python train.py --num_hidden_layers=10 --hidden_size=384 --n_experts=8 --experts_per_token=1 --d_expert=256 --d_shared_expert=0 --hidden_act="swiglu" --moe_layers=[0, 1, 2, 3, 4, 5, 6, 7, 8, 9] --router_score="sigmoid" --normalize_top_k=false --routed_scale=2.0 --balance_loss=0.000158 --balance_bias=true --scale_expert_input=true --init_std_router=0.0109 --lr_router=0.000683 --num_attention_heads=12 --num_key_value_heads=4 --head_dim=32 --vocab_size=32000 --norm="rmsnorm" --norm_place="pre" --norm_eps=1e-06 --positions="rope" --rope_theta=500000.0 --rope_fraction=0.25 --qk_norm=false --attn_scale=0.177 --tie_word_embeddings=false --parallel_block=false --init="uniform" --init_std_qkv=0.033 --init_std_o=0.00738 --init_std_up=0.033 --init_std_down=0.00452 --optimizer="soap_variant" --learning_rate=0.00331 --beta1=0.95 --beta2=0.99 --weight_decay=0.11 --lr_head=0.00696 --max_grad_norm=2.0 --warmup_steps=200 --schedule="wsd" --decay_fraction=1.0 --decay_shape="linear" --final_lr_fraction=0.1 --batch_tokens=65536 --max_seq_len=1024 --doc_mask=true --train_tokens=343100000 --max_steps=5236 --dataset="wikipedia_en"
Below are experts of layer 2 (counted from 0) of a mixture-of-experts language model. Rows are named router (the router's row for the expert), gate (a neuron's input weights, with its number), up (a neuron's input weights, with its number) and show model dimensions 0-95. Each number is 500 + 50 x the weight over its row's rms, rounded and kept within 0 to 999. Numbers have three digits each.
Before each expert's rows: "comes after" lists some tokens at least twice as common just before its tokens as in all text. This comes from a sample of Wikipedia text that the model never trained on. Tokens count by the router's weight.

# expert 0
comes after: " was", " the", " a", " to", " is", " were"
router:528483484400489491464465491534464555493534410504448551359388440432479509488519525511450562493429523538513513504455568475414498592587539439475610560484511470423569506531465414499588563407475564504518364418498470507522495499497425512580534507518451493545552484578427537510472473469543553504
gate0:498363373500507434556454530566513504435475497472521528492511503553514550518453535536522443439426419521434472547522453448511487444441539543599425569539477485537518495479522453508417513583496513497551405504517454448491547496507456467523509483558508504516477496420478518479518435426494464474
up0:410501549548458519472491468426444492589551440545493515516489483495467451500512408425520492515521632449527531466410481539521528538595522490468500488513504491528430434526428619475548455413535548518492601482453497532456438509570528510479544471443447479481508592584492488479486579585468506538
gate1:524446424555451516510542534490494454582428473381489512455573494479492604448388577490554527529528430564512452559577528458505406559504433465536447484515537487472520491480462580535502428536546502473574510510404431524487486538547541537377512541546550549507507486528484532451426560511520538492
up1:518436428514505524447608450534482473586446452410470489527528538435551492469329551486494559468518461499471472514496509381494431553486403505413545510509550520384479536488492559436523540440526494394629457467465500475438492518512546563448505516502578515463503540579461549437362516526509486526
gate2:509536449489606558459416483418525476618469503557467514391480548458525516483504473458498450528512508539528539469553492506540500442541429498539480517525564444433504531514445476558493484433516431445510443475517450603494492492546507460524466495550457428557512459582414536510508531521547465484
up2:484492551573369428534567470567473387420558471390522465557481467535445482495495477460506538467472555526429432478521533417469462534544478553473548502498454503483487434514546520518525428520533520556493560477455545380454496480486449571520507516492530560439490546572566519496493429451407553519
gate3:537477481450573536540540507527507495499486482496511505508515494443400483571467591527521363512530453476560543545459519461460529396543555559486657540496493441442515546461446509522454510555433444472499552548463485555429467432487519505524539536527456540497506539555481520469530438474528551503
up3:433505499526458459480449485478474470532550521508464492538473476556590524449555431442507624509502554499502478496536468552512478614469426492516377436484505508563429470540502447519503515457560571508557432437526493504569551583465459516449444473439546420501479482439540490509457561515440474511
gate4:578572528535480533533543474457519476456509608485533583465544635519550515613512521516521392468458523529530537454514552470526553486448553538532440491454462529458527592480544454450523485520524603492587490477460602552455444512522613463539538507494525491505486499526461501510556523486527428510
up4:543456510566581560619500540481567579475503491447480528415501524478503483503538492599459457496465502544519521434478546480540568595388501526532461440467467452425531503459497476454552515469470496435536391544464569485437573565526496538496488528528441493492469519494455538509555559475557504455
gate5:516515439376548548497502564565536525461493428529492526549604456574528425533542471532523502586542540583570474520459554551373426509487586507566413557567477472508495483483483485522493537464465505517504516537535486478473510435508455441521543549529565510472450451553525476574473483515518497430
up5:430421548528466470526412453484531524474491530451435462546450476518486572449361520475447467446534483455469449501466484505473574510505497539483439509534589520480489456472527385473544442449538433490454440546431598520549514384401545506558536489455509431480490557521465484535511487422464590535
gate6:556507593453457568494446546541468482435482503502536555380412539435473449413508433549480502486514488550494531538380479492392550515533451476518621568518508460457514556536467536492467593451459547461518471527459609519492431438524495477498490417461484584535579552595506485506495548573450438539
up6:481422487434485520417543497469517562469464494490474570621472511565512455550506446573498503490527523565464474474483509441452562521572499459633510592550475489568511438463542490454469520542459555456503520475539472456439505491495482459456497459500526481563417520499531490484473574537473526567
gate7:403542542443577519484426473405449520455517497448470435453544510499428452459529461525513478435459454497437480469448521532572511488591466515441526518559511426486507535563469498502491421401477516577434417472491483512458584536548477537506522443434509580474546502594520622360591480548550508508
up7:591449421540480519520524536525570464538502495520539529408486493491525371479438512433517454483574558610536520475523599517499536501508550475585461558445536537485498504386478548506530476460521492400455466541501525487569505478430507565519534441494546561448527493493491435546497448475549469523
gate8:464509479502484433458537474536426466498562528467495515488465507595587522519506520504548451459466527591479394419545581474471543616537452520503523501490495517533520481539572467523526507500528478598549528441532442461480545492523528483623497519425504433450457519477508448416477522489601477506
up8:499506540520517512547485527484523533502423508492388484514548528527423472462533485442434578556533475414513563578458388513496403396400479449474525422488555467505526444530474454457426580474441527422517512538448539491449438519487546506398503473566492566581560516521544550541530439439426471518
gate9:509466426495511555507464411464530498469466545628543520440410467380547551464524516498459478424455449495544498508550514447613499491570488501531539638409474524496527478494517612494436522471496563574608419567527469518513585470526518482599441527492462553485427493595429500509459521446526570552
up9:530470469499488534486430438444569510497511516571497510480409476413572533474537530521474443444469437499516490512575427434599503463566514500544546628411483489471528505466521616483443541494485558556613457580493437526533607487518485470555460518500460512449423477580401553512456490409532531509

# expert 4
comes after: "\n", " |", ".", ")", "==", " ="
router:514378555518391423531528562460501449524505521566504524477445487427436377498516512514415512443489466539487428469506506484487474533477523421379475574540531489510512506558466522489461459481414444575552552506447593490523528483515475415531485530378568451502466536474587503540537547421479455549
gate0:445453446508463504495549459629533597483496528468451479520503498495546525505489541526415513550530484542468465490482489523565505582455478472352524435462473539453486534499532404511471663423472586496495502525551548462530485587524581517478432560459476569585471470422453465415467518508441369433
up0:553569561499519507475456531477496385509494418543449461388504462515561560532583484486514429464495446486560589463537526423462495421511437525522461582504530503482537450531430539502544423491586436551510496497407471556425518428521436514490497447539524507505489543537598565559596475523570579561
gate1:462589468454532405530432405454508496452480533478437490439512429495388486434502505452493483474524511502516497480491538517492498574614479470508530521411479503583560496468461458529495512596508410529440529477641612508592459437535380507516552568491510455554541528480591547532457479525345407408
up1:461429437516504481513620531515479491473527443528497445643449540515485495471484427524468533455451517576473481499457514485574378517524526501488532535513651524403385497593600492503547584349492531454613517543479529501444503564447587538459467494401485502510489446593507476393475498482535564532
gate2:620481541480444532437576561477476480551405489546516516378591510531520502641446534490526484495495542451488516610510446566579480504437459512383459574499491480474521551543499499383407486510453436429501442415508465579466544515484452533483545558518502456537547501546427582562468521525488480500
up2:435479488524514517546419547490404497431523522479568489526552482604494500477521483417468430492546532593567493489479504465483600514550514404479465499513517485464502467487442529545547522526545588563611525543493500517499416530454601448444512448542523521491416635619500543483506509472431443482
gate3:466434540532470525543492529483548501505461522413591467546540402441562527471433517469515506431501453501482591537538471423458526441613494469512556574510544532541532484448466416408497542408527583577410462502388559620575550571529538376472481419489448510578528481557521559536501530455559522460
up3:442538499434505412508476554538517468526486392572481491592563515531459492544473443509534524496549511544527528482482484494516406434500422487457411470484574504498606532474486541491462536529488510550502427519480442520564499471426540529418556486529415469528518495602634493563476495471494509515
gate4:570512470463513382629552461426490506508487564656493530530483549513491540478514464451443541470459471497491481509492479543478522466486557498517469557451508489503545430512568461541537435461511498387522481500539517387506623463495522512509468377537446458503538479572483527491523522570541487486
up4:531504428515478418508498488547540427490404491553564489535555588471571467503466535471481510521478460544420481585397439417495540513423470600570445566519521449429558464538430554503546505489434517507499522477396573463524509460445445539563598453495456543457485454549494427514614492576543571459
gate5:518490538528496498412552522434503443473466479367511501502487416527448467440547382553498448515549589460516540424515447503410466537486453508449534508411455504508557582453420542523505598466460536471543504486452569517510470473513458464442528584505498502360489426438475516393489526459470516504
up5:534536503506546464514510548527535566526567487566496494490542594454547566522497579439500556549504457505482464610504594592601508428534530394578490461612541521487417435537497432489516525555510432510426501557482419451480510480436524466545531431499534515528569534512545583549530448564564405496
gate6:495600475608478495503495445453433430448500440427515502634514545456581481481481472496485490459514435477524544440565578517384494499496453608465481512503516503426536610479528494473463494490457454458509492457563571542506533514567454477591524518524511507628537510483521525451498483414555522553
up6:562501459448566469498590459608521521555559512527540517503562525450458493538543473565537461556496510421560553543508505399402517428619509479507530544560614476520583547540414522462599506527489425604472625554491496532495546528515535509533484563536592600539542487540413547432477493468555495480
gate7:458482460481444597444497541444521547486606507489476432523527492550465486517437505476591437490479512526419410450503533544459421567479501520502458502540447543532460477506474434472487487435571538516498436587446529512466558415466464412561477462466535460453438564500463550463562427482445534476
up7:483528387501531510494536563438573524509634553446428435465484469509456508528399511498554486552470533534401481399465503480407475565526498565534506501575493525526530404517478535475415504482530484457433432545406562474470558408508507447585489553473513495459534583564456565506544540430468601537
gate8:514477613545417455530527537500501499526480516533456465436564442547454535479469547485496489498575544467496478446496483438499566503522491482456531483526572479475506577494446512491560521476556490581493535505443549542503559537524469448484542619538396590562488504507522478543545454517488643552
up8:479420576545467471555472563498541529453391403485464467467551519573469490508444474435455476463515557492472472511523502463500539533423472414432597514494484524513493531512456513519597560505560474569516543539462564543498549552561463423497465577480429543574527467536553457537552459536522605523
gate9:449404399465444455527482542435404522407516472381471491492483574459442437560512489576489501500526527484458564466517595621582478471506485563589481546407565519479522548491419509500495490475547478477590584421389509512544520469466578452524488512573519406508574406483462577522474481464428520542
up9:561533515542489510548533441500597445575440480612582525510486554526486575456561540379473513455518447612567496482582473540443547555471508450488472473531532487495572391476551571534471517487504543556433528506563460452492489491561493551424544546469454562501402544553461418547524535514531418537

# expert 5
comes after: " |", " (", ";", " ", " 3", " 2"
router:516413514480537412502511503548497508492504456450460497492487453467378529506540475527419472447502581480498488490388481432503540560507445497439567465382470465471501495494500466585529589440509489462512470468507492546434509474513513504534476547410424463431481580542463490490507459404522456476
gate0:516425531562464503517549524487479517437541543461490506520386553472421483548512552458497550464410530507529490516483446422577564533552389565606471466445432494507438521422549506565505439544529418453560573583517530480463473637582405467496534514507486524538498434494538440558514465478449451533
up0:421515432491610470521462427580496475538446485555527500454497440493552522480522480499515460570565500477461557478514513526473450490445558447392533563493542509542530532558436483375456516445458550485486398505495477473464516361420534555451469490527507433470467518521548523466458557484546559526
gate1:476489622591500455462528444478494499455549440502563572505507507511455508397547387390560419514489449496506505479475522449460512537460484560453459494516475513559433459474589508496546517463492476508449517470554550532456545438492482535502434489493480461442459570492503450507500490452503489469
up1:490557653602563542495463448468481517409503490461567580481481490499494474416475429486570488469442387416501491434475565479526541519500425567419519487434501498512466389545497508517529513444539478559480514479491499479483524481495519496532494410485437414463594531549561517448491478618538447508
gate2:512565571522512497525473409459506423520486528467562475554486446489548553518504430613438513507494381504566519507493508511524528443571541464491449561502520544466578472516402528483418495582579527514440446535477458446581506417547497535467474470491409421436597421510580387505580456533463516421
up2:512492555520501520534494509441561455543479501527553479496456516492554529517512464550470513443456468477552493557532481389495520467470442432527438479500442557498578499595440530399397494533519571537410458525462500457571507454467491516439490494533402381455534418433510386509557469497438487508
gate3:485463545536463586432533550528392365510502537464438466496474474524513456609425479458456497476496474525481459538465492463615485467498496456480523556544531420553486503542435585519584592579472574465517529496494491535466528525451467469468550552485617499554522527527428449548406480461459446558
up3:541493563487444581464515569495437387549512476439440490598456451496480443583374543507471484429529490544535473586464533427512593504475500456465484548569485424524524452514431587533524550603489473486492508482496497476494511455452371481482471535504617497549457515485509435529449430420487503526
gate4:456489495494441560460413446489402406544580498478456607598446445508451472406418542519503489478526412521608397524540475442559511365526538544511583452433474588573466462546594563458416551400469545552543536466472512552567411517479590488421480460562482447427474387558549505480532529368454585479
up4:528478545483575502511615539534563574483463510490499456431541553481567519577541454472516551524473542496361600514481504539427468593455462427473434537563577437400546560433428397533587467574518477466465499520529481462410538472499459502574553506426503531563590555398486485520466436660527436530
gate5:381536429517515496405544434458527529501537482534544618501480525518545567477507499437492479521496570507422469547424547528544468493531478511533507510420426558461466481487471345589553520421471446523519433519589518512538442498578472514463573538521468544544424539552451426565440532528409522523
up5:397511406504495500404516470455527520504505470535558616540480514510554521479495515435478486521490493532466405498418514556582471480552492515557503523432410536482470502446477411584539547413450484498455396556607494523536443474615553542498626538533482575499469500569490432591425491522481450508
gate6:588394596490510436542578439514453536492419479497496525481549480456423441501519570520510505470527511425513449590529404514610543520560545515560493475566579492491547508569526463521461514370506575461531420539453484453524527510524556365545614477460455558473567469523490541496498464519466481413
up6:560390543500547438450474533453476481509448519501553470446657430482450547562539482465530492458503435551506502460495462505489537489470463471447484523532516449578503440529374406497432502495462499511535385440486489479516464561508607466549557494457495539464494475465494493451466522592542422401
gate7:498578545527510598492558502464458413487553491555508454545455515476461497465513511531407459497473424507492440524538515484486448447522499622518524416452427444545483533488405528439448483531542425496534432458519506532613479517540469454454398460474535458595560501521402519487582486485504468451
up7:501462550517541383629506517523585561408483464509477543499481472469487510554431518584549449500484488485475514487561464505501460570508522585469475530585569452440448511495607455559516523494536572438465523567438532462439584474531426454589530431458480423455493467503440520549507473508499516484
gate8:502487392645472547512517597511465418449545507512504509492501470530499463451523511567435436498488480526627507483462503465512560440521569573485541529466454459509531522471567584513520619484568457467461527515443439568462471480517552535487508508530502414482454452473545510491448489530524536487
up8:520482415644457586503543607518448427440548512514537485499491478535495439422525504571464466493514493512631468529450524488512579443507566553480548555423488459503509492463549565537520565490531457485436527504467439601476487491529545564501551480554514460528454461455548484525486495523490511478
gate9:549440557492496463446533400519460511439471486442468437409529533543496517568460575504456546494482547467469327461403493491603540506581418517510504499468489460555500489531516504561569534509482485496448463548552407513465508509569443435536485503379528596579484592528454475603417498441548482473
up9:519449581493513495455528420500473465446472455513455489433533480597528501606470543514460522481453573492504347431417524511541533531538417562548461489502484526578499519486588482572578493496458485504430420543581403484465515513560444435522531483435494623548421608464409448555453507493552541502